config = dict(
    d_shared_expert=0,
    init_std_router=0.016,
    batch_tokens=[32768, 65536, 98304],
)
Below are experts of layer 5 (counted from 0) of a mixture-of-experts language model. Rows are named router (the router's row for the expert), up (a neuron's input weights, with its number) and show model dimensions 0-127. Each number is 500 + 40 x the weight over its row's rms, rounded and kept within 0 to 999. Numbers have three digits each.
Before each expert's rows: a language model's description of what the expert responds to. This comes from a sample of Wikipedia text that the model never trained on.

# expert 12
Description: Copulas and distances
router:528506478428480498570475558488564509513515518517501436551463515559492470572436486541561510499457483512512482444482516552528491519546407574439466474563492544547475442521506554541528527470522536465489424481533464530540541478498509520510509546506489529458534498539556487478522536545517535435475465476466543519550411511533518490490538539471474435459498408445557515558503487579541598456497
up2:482397494463456474534508529448476588526522550517544486491519497496553525523521518498526459575542422528470537532543488529538494530585537420507432519527561553526503537592537505439499531485539451511476487455507481443507537433426474460533457493478565495580497490593451560502491515563494481502564550483512482498465527509565468508505481469484512495460502458511542482463435486585474448498500
up3:503451434580503555460495461469529469548426526537530488444495505545544465512467450554468483497554524517524460528575491565583509556479560511456435454447556499539503559497463477513525452599487425509496459447513530523444525509460532529603539501462484490499462426489496509461504505506529488530470542579428457491529474532526470503451486469501487493540486526575532418457494455512503519488554
up4:525458466466532479567476503557491505588528510483505466500453462487526505504522510553498501441509532492484540539446558549521522449518544506488489570461463505487534518463481503489483522519421438468580510459520505494515453472549533490564548452566524547509469464470435439403531548461534520538444506511477522435487438541515545490410515522445496488469472409460521557381465476505494578520514
up5:477517493541542504520493523470455511508526550477545577513491568519522486476485539528475490484531505515564496468500481554502510447513438428483420419529473559521520538523588574484556534537506584587599520407513496472495598469484490501495449500553553511582485528484525561525568536491451458447495496491477474478494454527465483471461510424498513481553477557518459448470559547487498496485495
up6:486467500548525474479498487512496494551560531552531502597516492509525486527413507575412471454467486506488477422510463532506502501584425546532456502473460514468490534465438490425528460488492503483508548505461424514563487505501446572458503454497542477536507475510454477528529555521470556509421449493482505434477489509532505498493591502548510529491469423489430492439480556502421507580430
up7:482548551508534527462471504520466484489544481511435414544425478530537518460478502492451557442480570493512486513522560555519508535470407539460546555537513479473587439453415588459499458454485470461549482466449537473524470493517472449479487477487516492471537515471436498574552521448560524547483562468409492456508530508483545535501543547492479483522434537501498502486555455548465551548476
up8:440446525486515551492514505467473494530554452487555568554516426423532536516497462482489526453581501595494479442484526535546443547557447516574532497507520503489513563467524537517548484485549487597487458544478591477475491461496513524546525565477481510474481499503464453516485498538486533507536524507454483514544544496511568474481557529473477400548432545482480537440596467534442474514503
up9:495467525464484465418517491490519535532489434500475531521494474399501454542505609563509465486490466466523509533536488471529500481503459455554504524450501467509436495515479519469460524514427480437432516519530524525436443521515483465477514500422484478527550516610489462437445545396481485480446560529478530533542480546444496536504519534525468458504536534507478564554479392520458528475440
up10:511488542504534506508471542481545431518509486525480472428551535506546506529398480480569472467483517534476417491497498557502493532488464504525455515467557512430494538496495542583453526594486516495488513453527494410573491527475549545466557489551513539445478515483521455409550388457545519483448481482488443445475532510528542551502489522444494567443448523506429519541528464492522545527496
up11:526485541491483458510511474453463467620507526465616500499529508541567484513494481515497501562550509478457475468502423437514530591457483492506465523505437447465525572550478545526525451508537477509445449497567490456442492437500449443530500514506565468539452496520457540517433524504484547481459550539494512477523466478464532477509563476519477520541419462568553583513486504558486509527566
up12:485464509516538465435496536509478505509508442456478520575566471464511508523497506537493464541449469504525456553497488510527501488444523489508456590571467575472505480528515481510568469467472486456526560584485584523474531485491403527498480513481450520484565530409447451499468539465451514506568571448440494464428467557473452571486473455433546471491463473460468507546579543482479500465496
up13:508445461558480471518493494518515509473512568478574541498521539511568445498563526497473494531494381506382538420540512436510522565517480491527405542516452524443523512484552518554454536524534496475494441500481440469482443467443454469524500465490502499482472549430444467528464443509502454479511511491497480425557478474481434497521535516526536439492511554563534470518542569506544438486485
up14:464491484544468548538485542538571526517526474447413531559559554473438535464459448445480534519511522558501482439469391496491557448515480542500477452485505488506494396484459513479551492498535449491452590449490542514513509499578478491575461504455487493529500556539502482517512465478545526442533520461467516475541418480561461475534546520524390507458476472526494457486511566469539503509538
up15:438518463538515409475488520487481465527549513496539508543486517504436490470412408437571539504490469492495452496539484536495511488534484529536373532498496497431525452498500531467486518498508510478478590509548443487522467481495450559520523512507442465503415465477535443573524539582436504473505543420569529485518434472544466518528527553507494479546514463555488484510420456518477537458535
up16:456502511504525460446540495453484476504511480451506556514514489424497443527476579495499558553571514513456481567451483569534557471517475490511509490494501443521516537462463461577513490427489515479510573522582496468496619541542520446536511524532474480507579562471508426441430551465552536500405491515456562468499544513571496478492509491551469484448533511486482471570503512543528470457514
up17:499492590490407501452470468501556527586499499545481487501555527469541446456537508518474536536492506539550514532510477520475485549530506500542453466477471520453488565475554430532532498490536505534538491475454516479516584529525554483533475520526510568502429489527524458542527586512460492586553458446517557422500429437504489547453481476586468569390494535490482482502517523528535479515544
up18:469528524516505470494553474534502582450514522542467493511518440447503487462494467588437532403480537518412433533513507573474551489499460524537472552470575475476521531505469516443526535517494568483525592442449488416499449460479491550495495479460510421472477480457543474496534489534466452491574535465506439489483472502513501529601546539499490499466465487542526520495583479565491475466557
up19:508432503532491430483496447479542489503508549517496537458477472497595470498424484532463503502450483445560512540486497470479471451404477437498459559464459500532552509400435513474542513480450450402481518540493441394538489484535473539532550493546493515461514495504504478452458510478550489439457513409478506530529473424482454544423497471520489483464454543475543507454534554451504489512514
up20:479468513473458468452490488514545477503519540519466439468522460478495481482531500532451406547469526506458559441513505507482491543438478525467488546491541372475456516534496565527460476478428459494467536486528475553460543553532441452429588501557514497456467485466504467441449485505456485433479553517518541442474487519580525534508535561427479488475481534471436403518505460574504525516534
up21:556480479472523450480431493468479459544456571519435554508519503461455465456406500494499507479493424500527469455554543497466411565459540498543457549503519457544508506461553512374549499494504511496539504516519510549485487572529493418486573540522516473548477484520515461483490514468499477523482458487461518566516465503558459432534520515527496462443432447551504438473523514505505478381499
up22:535525518472543524413463498425521448535495569556448541492483487516567476564475467474472533470527522546521547504448549542508503489530560515558460526476482511509448483491486506496505498513475482468487484460486521472538490544492574551483490517501500468560467514526425557440466437461562493426545480506517535525439542475443534514602411471599500489518498465490468499585569435484451423496510
up23:481579496507528543516500485516447532556472507439433465504486556546495603485439549480511465510436468543497538509520482472453485495443459502439584472554535484488553528536524465423526544516543438421539473528425541499475477555466547508564511488512540491538496543457501493518443508478521539586524520528541564474505492534486511527499489513512425476426441480519525483460580470545493531475404
up24:503503515573554514495502574525426481492550488458583519463427462464488458506498475507455508436584521530523394563428462542510562520467459496523432528448506557470466489477537593562463466461544549485603506530519515511509545477539536438493462500539538490489480513482475499466496490485482451497474489526497529544492421485549490496479503490503536442474501517543456482519404502512521571513419
up25:489492486510472557488506530498490522459576457463466461545533477477502538545469541485512534495500500570520548503478546579504494458538466530482536452509476465526528569458479418470428462459542552494460561480536534509508451493469485462544599441539469617536478533536506491543468467513500440550455494461511495494506475547513375550512425492519592498431548485486508494472503501508502526499408
up26:527523453503516513538449512444542450381529508472489498518499478498516510553506504425476522444529533476454502504401485509481559534418506431510421535556446530509539570511513498493448533494511507530474497535534500500476455511564503432486461512470468479483532533498507476437474432468517487384478474424501528511446526569530506567543499519472509546444519449559452473515568539557499525559445
up27:555530432519530447521479537533480515456483484446474502523479504500481494562511508466470538453525554535433524466519529498480454551449475455399500533634536495457450470422425520453492525438449479482535473560520604482455472500522481476586505473514515421539475509455532530453552490496482460494531503491542553457453505550435461515496525575470469516476498495394484486494501481486532523482514
up28:496509479465490518498502514426547505533483513453545454523488504472452514498476458526456466507568527524470431507535496473573494474508514496458554479482498414472440488480543568464505516494478452583452436492579498444512581557449412535502506506520512494515461533521500533577424442547487455504529529538546453478524424520501439536510433532470518438540477452495469485489443521616471567520490
up29:572515504443464493457501440539478499524458546533509448511506478488565453436479563472511453490525525540508485495531481657537512555549454477481544489560526509516454470549491522444497479536553493486463499554498515436505538419461489437478478502579513537544526565514451477561503456520515528437481502534495527514451439464559520502458500513542454488439508488474446447436507531563564569481515
up30:471500498476509463537502496565540439529538483451421502558436418545504466516455524533482474427501676444565483477519514546461465466486452550540503515521448593464441531501535500535515507526532539567493507502529491449493538502473457436556534466520513568475463564567491534490540513537550525470533506497448512418478457528476462513493523494537473470502568470490510513530512501537507532472523
up31:503472606491534531456567525510472535514468497491531465512532476465509476592442442500523535432478512604529552549487449498457494399502474520475454534526519470491464515487500526460477476498488423539544514402559471490522549498502468566546472493431578458562519518479512523574541548534503538441517510472484547529555525558476463430422546459469513478498477547535544501515474543504488508534495
up32:549502502580552556530490513488525481599476500494472524517484500487574508419562521519480478428479521514411434582485469522509520413501537474494453439496496483556447497499539535502473509552491524522529535602445464450484461537512563506476486482528530565553546467469450441406469478516540497466480579479505547526521437536576446496461546499559492521492518487434501512495498491481520452495519
up33:536523511468504434515454549477528475496467537486478406554503458466467529506452531510468522521469469514503451456497489565463467462479431519537513471468524525484521436533467561476526508520531484526453503453566567399592608469495505479510549502520473561519517533475535437447542467501619484500516477417479467521496427486524557514531524486498475531383508527470502443501485522508492534448480
up34:402467478506464535452504566463551444531548476503524532549485561490476495497472513516549490497513430520479485585498445494489481491511436498521487496452522510480500503494478489502524538558448553518529427467509489573631538586486537502578488485482559542480533427478497518515472484504541548476520546482427459510529489504513459526488544529446498461553467490487439481524613457503512390470464
up35:614521507471476548468558505534534453521555563494455479533537573507492438475468511447444517447486493428491507566496531490490513447447534513483501487457476451527458539509451523455504444582490551495502533505485455493482518591511498444536490465532485522548542518538480529459526442495441480510539487518384469544429458527482446532468470476445514434479485457477525510386487499492569479464489
up36:554472523505511574493463494432507497493469470509474544412508484465444536575436473497508523588545482460461506479566488498485510562497538450471396446540515518485510514581565518531476458413451513515560538473546542430473528466464531464496473451566496506459506529520585547557472466497422478459500518496515432511445548507495546506479476552534522528462519523472458522516529554550469494540441

# expert 14
Description: Apostrophes, quotes, possessives
router:524416497554553547500557456534523532566462523498495515463454548524558405448531559488535477465507489463546512563500496472560532559401548440452462512438545408552566532513487500472518473555558486494494498535519479537500458525469533538507503515507428459453506543458589517412460555451529476550504543529499483475479517479479527490499543550513538525549526484554485448492533476506509491554543
up2:474489445502532542489449509468529532490448425474583484528490463523540567488489482517379424475435485455437438487488511483460481489506479514525476524493487440528569497510515437554465508501544477545462494544526473476478453460495436393537545416531502474601488488478574520483499469479504475520455428460524483515551441555497532563535480479548543469545534487509511536542487486520530520580483
up3:539599509540519460570494509525440532525522461522490553547545609489518461500549508498497532514543512500535525547457494621524496453532513476502484535485478509478513436496486445484472443563454469494500531487558482443483496509512461469511461511514535508382492499446501550529476511488493476532507578439430538481527498432567479508427521453525501467471495451532511474524519441547445404431475
up4:528512461501525505501508496481488508542480520559463505514490528542544400460460451546460487468649502511512495499500515524565514485566495441511461494558466500497424473513430497440511452480485443491542533440523532464517427531541470489517474447481543569501462480510530522478507532448457478523488524597495508474544519440549546583495503470540512438448496487507501444464510492448447627535482
up5:523483466526533499462469472508476469479525479516504481491402528461604498505478392493451529448490488477446470550486473547538555544437532424507478566527501484511516509581484475491461515569541504496489516545494474422556455459493394485455503518542528471499500497539417518453509411582488435480520500487537485508458489535488542429502462542532504482468531552579498492501495456469487532582463
up6:541445498478544561447523583483437528512510478532543484578527534495501453453484534452441537519547440516495515554495539502435545490515479451496478493519514505474583516493453503520520493660529467575515497526531491501463504495549510538548483493562490510542491491564531460501519465452508505504462538514461478464427549523514471454545561505489458490537381439538486514466468490541464512574437
up7:484504481523518516563424513460524539571436428555429517574502557481469496454487535545490531472523466569552489537465462538458508492531406506526461496513487466558493559533508536557557506507501502450523477493464430531534495513495571528507560469521532557511487490471535422496454473459520546553544510494487494541492503447496513523466548545595462532457580554559514413494454446524469465449513
up8:488505504559476503478526491470501494544491540481557438480508512494518486523493526504425512560446491482424527487515482547500564500538495501469421479444505481445537484503543519438438497512425495476546479465456555495527491525451472423468435452534537613539442539483452526423513492431564484549501537571578491526515504498564525432508549546555470544444497453484492466438524558504556501446540
up9:469503484540521520481490533566519480572573537443560461473562400527517491539536503541555493465472495499500527540531491576491484401540516485491532489560538534531522470413570486544469556470548495494476478503508483533516532451507542506590562488518552484563460472485526429493496451489565506499432431548498544520473498483596507510453437579486530474448538498526476462483513517501539569466490
up10:561525451552545448550470480503495438459452496463452513450492523456491489472532574476562509494552550515459526501510476538357539524485474548469529505527590513481446520451503436472475498505482497505490456486502548506531420466527504491530541560600538508400494542455441549547488555499483442466507518484476523548534498428483522525487536503512494490467490513539454472393517475522522572486483
up11:525482495490524513524481458443477485497421497550512534556541419503527459543478572485522554505531479455483421430500528468515497565545458481435531518556422475492520528536455440506461545428587536503502504474456525527466479550551513434541491508538448517536442417452493510526531451505531509444514514569480591419484511441545526465490458504568502539556529510533448465488532545504465518468476
up12:504492503453501462596521493468504509534555499481511462529533441476570431557514586477541470477530529540556439485492536498552457502526528508535482480427539466506470450431486510457525539496516515430441505496520531578494492522473467493626503557573533526484534484474441581498447498491563468429505440503509463544553517490488480545513462479510538472439515503479485473439521529398478445527534
up13:471486552516396575422438482448489457487521512520516543531441464404475502520489549480510578433575486503478461522523470516434548489424541464526506563499550456440538532487468476430548524553469531454548452521496562477479553564511538451552474501496463481551485500535511514457483480442489476515461528537465519489483567468413520537463494490477469519559494467527442433513511470522509543468472
up14:503476567517530556344464517469517468569531443553507401515522460455472482432500460506493523528482549550492513519457515443527506493451537518487512520555529485455509478562444503426557476483501514452523508482429531478541479545481450506531527539484482462601532500509526501477488503451563493559464513445444548501516510512540502525508429453524484576530532546471433479556521537512490472556451
up15:616504520515503489506488501500470510532502511532436519464445468513526512499431514522503530575494534509526472545430517465565471532460552480492480457499561445498461511511434515479493586464451436446445420516542428452507440501494444511535485515516481500551477498437422451566509474479502597531545475447510505465506502567478583524535518516501453435515563589464450493515463480515512537476538
up16:512433529496457516484552562470470452517571475510537502512503449491484533458470579429471424557421462604518507503460499517486509550538506423534540489506508515540508506499446526525500483571482501564455450548449523505442514445440450563503488459481568427500502548524512449437459469499488455488458463478549484449461470474492525515487474476552447444404518542455506446430480513467535479501493
up17:587440494477490573535519499532462526603460476471561479477564541462525535417467433484532483498504488533491458437469511546540550489541487492565494486438510517548513544462548481484482547504457539469453549530455553423551502535442529425479558493531544562489505584549464542504548493508525472506443507473466525486401457434545493468558531509494483536469497446509458525450526530466493514470508
up18:505494479418549520520471508553476515574528523449441510544482480555534494470480580510484508456521513476512551494499467471485555499429483508522508532436497532500535497514522516380549493525486529477483491501468519513583541504553490437520459457509466499542570509535516446463483441483500530378550521567515456438503453505520459543533562557445491528543512467518474439522452426505478434599492
up19:541447541505477476506572436585511454480566476548528509484508487406538472507518496540513498565432411511522487535509469487438520529386506526530491503505445469516539531500524469566417450539486466502440509497488464463455536514475463455525531445442494474518473589513490444508496497490567474503421429460466459472498533527479563580529464558557459477478499525483484493508535531522425530487514
up20:528537524541508569525489485407548456531428495489506471476525524492503473494535518466491539458444499502484448524526489529502480488508482531489546491458524485534436481482498438464524545502469542487573479539550511416543495542523508458550524416502533517551523535461599562449484442587489486603531590474507450446544488507521531455479536582569501488505500508507478502473538493550546400451541
up21:530531504553455497527466475489503493513476440502552518552502536493449552488502544511517500495589494535463485485592489476495527474393524485395567509479465471451463460524497404462542541505466455551509457520523478491489474516501478457570577546516506536535453496452550468519517476523481449574507409511437554456499507414438482510479570516504566484427474538468485477438492457527507475511456
up22:509491479496523445471505490488482563534565503496499502436525548430473527423544506537461540535511449490437456480569505567552542512484464527483481562536520428566504502441487493440490495518417505479479529497455514534489520470542426420543480481475551451549510496473500531483488573480452552558498515513575551521531496435544585526455547550503515481498454567498555480593442538512448489475536
up23:487546509494518523602530508435545485546519453488494481507481549580550554474483493478533525540544510439521467567510465499519573520570518526457533483569532501495526509479542477563451516405434473482491501435497425555480501447499430416547455446507496515592536486440485567517573543490528580502471468491511491468475427508499497522408452507492553507462472511487495479535457496530517482488483
up24:488519493478499509544459437415521490468525560477486505556488451496503506505547553462519492489498585538465494546601507538488396553551516529557530508544458486479530542518541488508466461528493447393543508466470515430414468563541522507527471530511473488547548594493545509473480518498458465480527534473387533476528466495521489458558424569506512556522533456514533480453476492497536500476540
up25:467541462519542463538495430459491446487539537577461554538447452440507479552475524493497517417469475510470561469541501498464478541486466451526499492529526479433534477555472510490470490489454474510446500407516544473492444495511414511419493477421510488516485529510529421512517474545546442535486512461429520529518519461526465516459385508546529496549464430589489411505463501519538513455483
up26:439488476561438531510454505532453480548442461507470484514505508515512496509521518423432434501488460483558440538500457442576510539504494513524494517441537556466563507523515508418437521450601497431541533502506452499528462518533521501534465501522542497532428596500554490497434553552478466452501549472506506482469466480558417441453505491505529492535514619551513510445526477462527477500506
up27:491528429553532487498562502470502513493430496584518500485451451512537463602514460428537478492465444498501467483457525514506545546464432437510554508418431474592484522483488576476561538458487516493518529498531475492452481506463442486588433504553519544513578463501541463466473467479480455492505536508490502495545534487532555488535493589494472518469423539517570492437507516462452477473450
up28:441517518511426569446498451501541579558478500600527502528501543457482552477454535442461523513534458441510448525464508427474545495487468480472505488513459436466539516500462516509520502502518486464483471595532499525501542540496453452488591517507516516505475421471553456547589469484461465527528570520391494494541476479464457568494474510471532529456477495558497490404454463463519458483498
up29:514528486460559508448536452428547523532497464569554529518509492466522466493448552479462546497488456514506503455525486555490531448470401510497462450517514506571496501565487528439483478511446467490477509437452506411558510527562507563537472472423503457457392477483541515525482509518477597422519487439600575489502534512468511507443407505520507521512555503482520511490485533528527514529505
up30:505473502479536526511494487401509468481451523506481499521471435467584517446465495536508481518577466513463529527514431584462579481486537433484500502477507532526516617465494521425489498503458516534578502486494442461593513520460486488473533555467508467497509440511524522512500517531485413447455474476545483489392443555499453582503493436535525520524491512548549452543484494503538547443469
up31:588514518528482469487438546588488480483442436534540474479560486475573465515491438432454574470440451451506469538509483540516492494543501422555470562518483557522469446561545550528553466469464509478478490444478506429579517486521562472520464443524497476468561502514479533484488531519499520525540464466537515538431425484551434463484543528569531535455523565513466507496465436531492487501487
up32:516497433519524536502484478402490486610459501504458518465496519496472471387452513469536465557491472504502546487562480554495556481480530487565489498547435542537485498457459498464553430550515517439584464469468506470543547529541486516515461470558490477585486488523500490444465402454520534442485512484588515498491435528464498483470483525467495437553549447505487512495446516487467461438555
up33:504484511509434454475504497455485542534514505495477532533530507601502483485511445445519525406472457474462474539514438471493507534531549488500490575546468454476484505528524548521441510487548482509555532541473444498461471509478488489625430457548465563529458545569420528507520493474508435526427532502501496494523565423565455453505481503471452446531488499544516443472482525522597466526570
up34:553508510514526531499517480542489485500490480554539553570554482548523534497539480521527533529527464547498493442490496442496532446438485563539518448465542464499522518563450408528474537546520504543550429517489588563534534472533474516586498473492483561516521603447579491504494470415516496519509479444508462466496445474514458467519530543554475485383469487476543451526443470561460479521505
up35:493450458511489461453464435512470458474515481507481427500531479477537446519480485517530577432519492536540436560507520573531500492501432502487521563548522420497497530475479463466511470447560459405415488532477500542516486525495555506571519450553497473486560483509483505454516519472442520499484568471484461447409444477486527516477527529619516543454522501560426535488540542533529490518431
up36:549537529478514464528431525531509574493526477468506505556578495546508525474476508427527489487525525531527478516490502446483443486517495477517534496525523457461525487599458549523478464574497553398476537524468501428499506484526417414528540492457499520509402551521480499546481490542572449496468498480470529443564554435472490544519427448538486523471526523555500508509517472443552514612524

# expert 9
Description: Articles and determiners
router:446458470553476506502554503528519514574427520493548450447489502555515484454547499464552488491479507512510506472504505423501482438454525502453479498578422429517564453495528545472472492519481423592491543506477442558460446464428525501546547524505505560497427529507539513514481479481471514495553462465486441484587501534463484445495517524487584541457561475484537446489443491456538566477573
up0:545471571510574558480449450493525474480522530505523538559515489502467557548513432565541434539524488497540420526556495501557433519561554511450621436537499441502484528503451474491452510559518548478528487467490511462560470548523503518484504455517495455505504481535557513499473532428613519479447504493521482433508465499465510521505557458559516560523485525467506433538519488541490526421534
up1:537493494556533529513500461559497486473490424467511542489527548487495501494437487474489484525517551414533515506525473524490526482447516460560467492542492477540437549469482437479515591522508520478545461537516526497461539564470571529472500494499452518448510486475495474556486429446504478467508493462526458501483442441408426531590523435569458470505538501488497536409381432533449504561488
up2:432486478510573444435466509474442484487444547516491472520479582529456521448504519484554541483523444552496500538553542497439450544498523483583477556517456501495570501506516490509529512465517466544530551526463539460513493494519607524545447523524609521461527534487518452540429491458533466504447480488447391480505525451528495462567529508512575477477569547488448511548507495513523476528558
up3:451584485486502443525448538522499434494489484455474489519511426498459572595438528457497496520516519496471468418479509543475477442478508417497456519477531503550526561497478522508406525491487462561516506465484564471451461513500496554522562553501550539507473393521567516491498505537446524548440434584465512534457485516515459416545504490455537495521498444529481444466498512518569483540490
up4:566524432505538469557501476495514538567483535515451503449448534527535540452467462450492501539557500400407456457557422450463557492461518497413475543516474525518524445531547458444465483526486406527517561528489474460506524502537503476541557431418447500570488453482460561539514475469537500527535483525477508474470563552521538515512488505501550523485458563449497482455531525519510496452539
up5:547499483547537522562556479527533490464433475517485498480463471520464468525513511534524460452508481521495502575549487586480525480519505448545523532453563523511522510471490456529443547510582477540523481486519451517554455493452607451528503589578496497393531486516422525526436489519497471506515505564520521481440587462531502490471542500511444504420504540475465436540507527450521512531591
up6:557524473460510518530442486547465552484550517560556508485480436584479483522504534475496525461520568476511498540489529535518464495540479546524450550504471479477496492501474449519411463586483493536447522477565441495574533420530447519452509466516548478518566488477534471505522484450513439437467550496515490507536435465491516469511522608508504432523426456573496539550435520461484597506516
up7:481513502467489424480517489433590496520523543538543535488527525510454506497498519587492516496510557479510540578518418561499567463448535525510481504480486458526506499478430413475528540504529485534418597504554483486496550526515502488565478560386491452552544467477498500547493498411520462451515463482494479527449465564476509489490451494531490549528437437452562495462451502497524473548449
up8:463543470500476486469524460496505511508503506448531536611500443445499512488488587463452547530591515515529459467489458466468491580440505419490541477462482500485532538564473479451606558471460481454545486488545564490495498512450548499475500604476506507485529529489473468510526465442530500481482474592442496498520532535458502536542530475523471458500558454520441430466466497473419438456494
up9:467425521548541518528475439533484451507485517510590504502548540535487520509403495428503455521447448524470497404554454500471483490449602533607483510499495452436488528562456449470509475493477508468481481459548522493538491559545514514438543556465505476519483456442490512456489419394510475558444497543521473527520504469505526474536490542492534500483443531542512485491453492493494477487589
up10:489441478485574533496493515510545459516474562545539434459445494525501497568456496467565499421526538506519534510542517534496521396465555485519490447556548529544544522513465571528497564586513583473515595466470484506501509454484497545587469463544522531558450518464485470526502478442529540484489509476483475555469515512471504577535553543521487538516459537485473430480442533457557550457535
up11:549418462445564521499513520530522484475520443518542449508432531465455541466509509498582543475513516497448457489487512536499572489559451475499495439482490552480566495476509512490514542486514385540540495467461498452500420476525418505556440485460420509511459555440532547479484516511504507477544481552465518498457553554494530490482546519494420581563516524581416562507471505544511485510517
up12:524437479548545564553500462468472535512530447483539470499435494402450554429480504544499434493538489511529546463518543507489508614524456438495436486587482522574490498493426481479491467586462565520510518513480459459534476534534492484499511554445557462535515473475515539557433490485526555479505542484516476497498523504439531513428507498574433530499522503513450463497446448473455573517495
up13:494556500529488477472471547453515468420502471477498493517493530528508502502471486476522459538507470436469472460409493481473546488504564408490486460503526468507540480537482474462490518512390456550478516490506506556566460547455485538577478466529414533500535518459441442595485496511451459513525510474515457535489492507540415545511515455514457540412482554533483418460397462442497558498470
up14:442589523509519580504463540538468468536460475535463495547471567477575517497500429458556590451567503591488496555488532530537505505476492472521546512514548526525536508411513452525468408492453422499486439486528564481483505498546470453540527487498485406504546535521497495510487443510523511459448510543461510480595500457520526470555505511551450530530518515549482513436492492448481559485533
up15:443578558550492506477436448570475588498507544548493543456463483547512548485519525501451509550432622487477451513476466512451480452504504473483477497504543493538510548536517431436530525465500539469586521537534479497491492486487424501525497463471499479462447527540488461538528501465536463534464451554412539506458463461465514478451523500521537569570514569442454517499518561528568534481516
up16:516493524476494446477525493495417497470400489550446489495529509461480568469481549462504543510445498508482454540450470516466516537525515501531531499517468536540513550523443472509415471515481500467530440499510477504548487510505454453447501429447572585417540552461475562542543523480412476458552429486489500442473523496487449526552503564538469424485495538529546448495440455456521540427549
up17:471551509493554576467448514516528490455547525500530430570566544574444533508499544429490448500530489457480393450497461466523452538573442529505515497433489587472546477543442484490501474492523479470473515501477578500499440497465558484481485491492495492532522555491487559579513533511464494481495521565428504507570562500507533556508544405541541456425487505461466477506546481498459505466518
up18:534490441619488512477587514545528539448537495505467444529487537429518488552514458604459530485522485482510457525540543563488545496490571534437448443477486558539479464556497573495559477474526498560438492466443565476452553501441435472540545498504530480487521480557444441489532493544475473494482475529454494447465459516493526524524530508584505564466500514494478535489505488481529432453461
up19:508590502535533465510416560454470461495526479521446455486563470539596506516494506536516480510530514493462455584534476468517420543445541514492454510477533553453557505436533434551499460492479525501555543478499482499475489533470510556558524498415518458486582481528535520476490540498568470538546535530521430449511531517543502457483428529553543552538496494551518464508471495570443460447566
up20:459465456519524553552428430456506527555531461519475526519467494467539620468504483502442511506493482546609476445646517489512491493453460463463502503509542526539522557432494490443510527572566476455479501464464524456499501530547478488525488477511505546451532460556457479524479455482535536443514521544483535522504404480460481521442520562536504489523503566527514510518513535429472458526534
up21:497484524543522526458440496531542485490508580479457497522475488460487503439474543511504434492509596497466467481555434513511579546550528490495489492490500490538528556502464516480527489596539518465444379503553487473486540513540485574462455476477566457506411511484456515554456485516482500487554574462535493485580485531448539510416483438525466468558516603448518489508548457513492496505485
up22:503530494530544506503518454500502587440513546470500457548520595471578475569503523508458511533454468422511520454535516526498537511561532508466429513476459534505457502491522464437467555535445425538483433554472512528450495544539475456480479505568545471579491541487479502503500525470441510524500507541550465422509475496514500527423537464542416495475514594451472439498540553475542537458439
up23:467545555574483451591489515550495504447483508495506489507572513499458480521509529484482472471525488528583426468512519556526538519532417517543494481438428463481489514473596511530536490466498485383537493523520456479460494453508536510536543500498504495512538556486485539543550520508476526622578523465483471428525486554446409439552519535557544494459498540456540477550476473495502511482501
up24:519538450506590494538478482501526529475532487442463498520482429549577517530550508487510500502481444448523564480522499483479454519480477473615549421534517531555458489513486475478517500484491520430460547516558485473523429501570514504497572538507418483507540565545491493481465507480426469458463568412442506508435486450460508505511446548433542449501479495521490583544576502479515521469460
up25:479464513505536499467487488527531476458499519487509505541504458476400534439523478569500547430577457438537501475580490521485568506467413480528498563561526451523489502560445441462473514458463485482583585488539498510460540439539549532507452482417543495425504408511520455529522505460561489500488442477453512537517486527497537590512526505549496518493477533459475446511494474508551519430477
up26:558509390499425436505509507477453543513436460480586519578574534515572442524498480519495489529529540531548494490487484501497490541535511518534495524442497578471475516505502474503531516450501471516465569533560518473506462498523440464553474527514495471554513489443499483589463542574518482551488538512533493564461474500433520415542504514533590512450585501520472479421475514506444450469523
up27:534529574460479481507476466508492487546429549521519497551446464495443419536532505522537542540469476524556532480486522433460440449419520384542517511511492462482525506491555542528550516537496402513426444479457501520535504565454521479541475467442514478489563442514577550538500606496502530484518538471480463501461436540459490479511450525509404499505507475514494522563497521533452506527478
up28:531510509541512572506439501447460508471504479543507553527447503488509484525548481420549533527518513511564461516495427448458570490495480516526488454486464503491510531563468533518466533458504508518616574497505470513517473530462430429539569550602582563533541511446508517513466493476510508475549521459458447460580480496458567509529493496562437583500487446544547442473482516520505537484519
up29:494560527503601481524435517475519508558517518521471418548491465455464482540536450454494571441395525479535520523452486478545503489469472563533489498546524405523479457472468498460509494471505453468527454544551493455507508556559509505507501439547478526502519538449463526454509515488531446507546444511541496514420557470481436515487396492549558512549550546569444458514582508501511488516509
up30:483536436577434482579503492439502530552505421528531485516492527460465537422497527520465566556609465557577555486445508573484500430505538428511548435528484510454441525488496476487537506449482503519505477501528499566496478581492506437590524481512578521445480521463529540457527536517549547546537463496476541483512493482521548483472488510566566497506497469505513526531430509514477526472473
up31:549414472563500564479489532514579473549442424438514506479491487529504509473514436428452419508506477524499505497522419532458518468479463505528476431513478428514444575475517554459460545506530523452530527478457543484500513520464496474502489461488541549461460500535423515469519423576481489497521491481498505540480513581488502476539515473490514525476472492455440555574563511431546439602494
up32:472456515510522516464518537533517493503478441487535481529490521484450478537590481544480462510531510561477515431452475562533528545531458415461477475471521441495548526484507482540432427420510475484489538481490502522524454551529502481486481498473535546451520497546419506531520517634471478512530470472563538517427502423519509573513500490499598457510455551581533426531545476530476520558542
up33:491473517496525519504444422447450449542412548514481531505513467522517486540455511600458541477482513526435437444485413489517465493468466482533520493488504465501442497499527472529478480589381578428535557478464539476466522507467521540476493524483523457445448497425489508488562442415499553465519570515478476503502466511568480493458521562462499467465501446479534484460461507482440522548514
up34:561562493463482479515510496417534501501423403521527508510500532481487554556482486496446539541476525459533598486542506510534549468435479543410537430405531544488495490493519511547502535481518462530470556504579545477499457477478470454544577477490541488475546478518572499470577417565572505483496519502442542455467496513444483545473483542564512429489459445514543526488502495492504493496492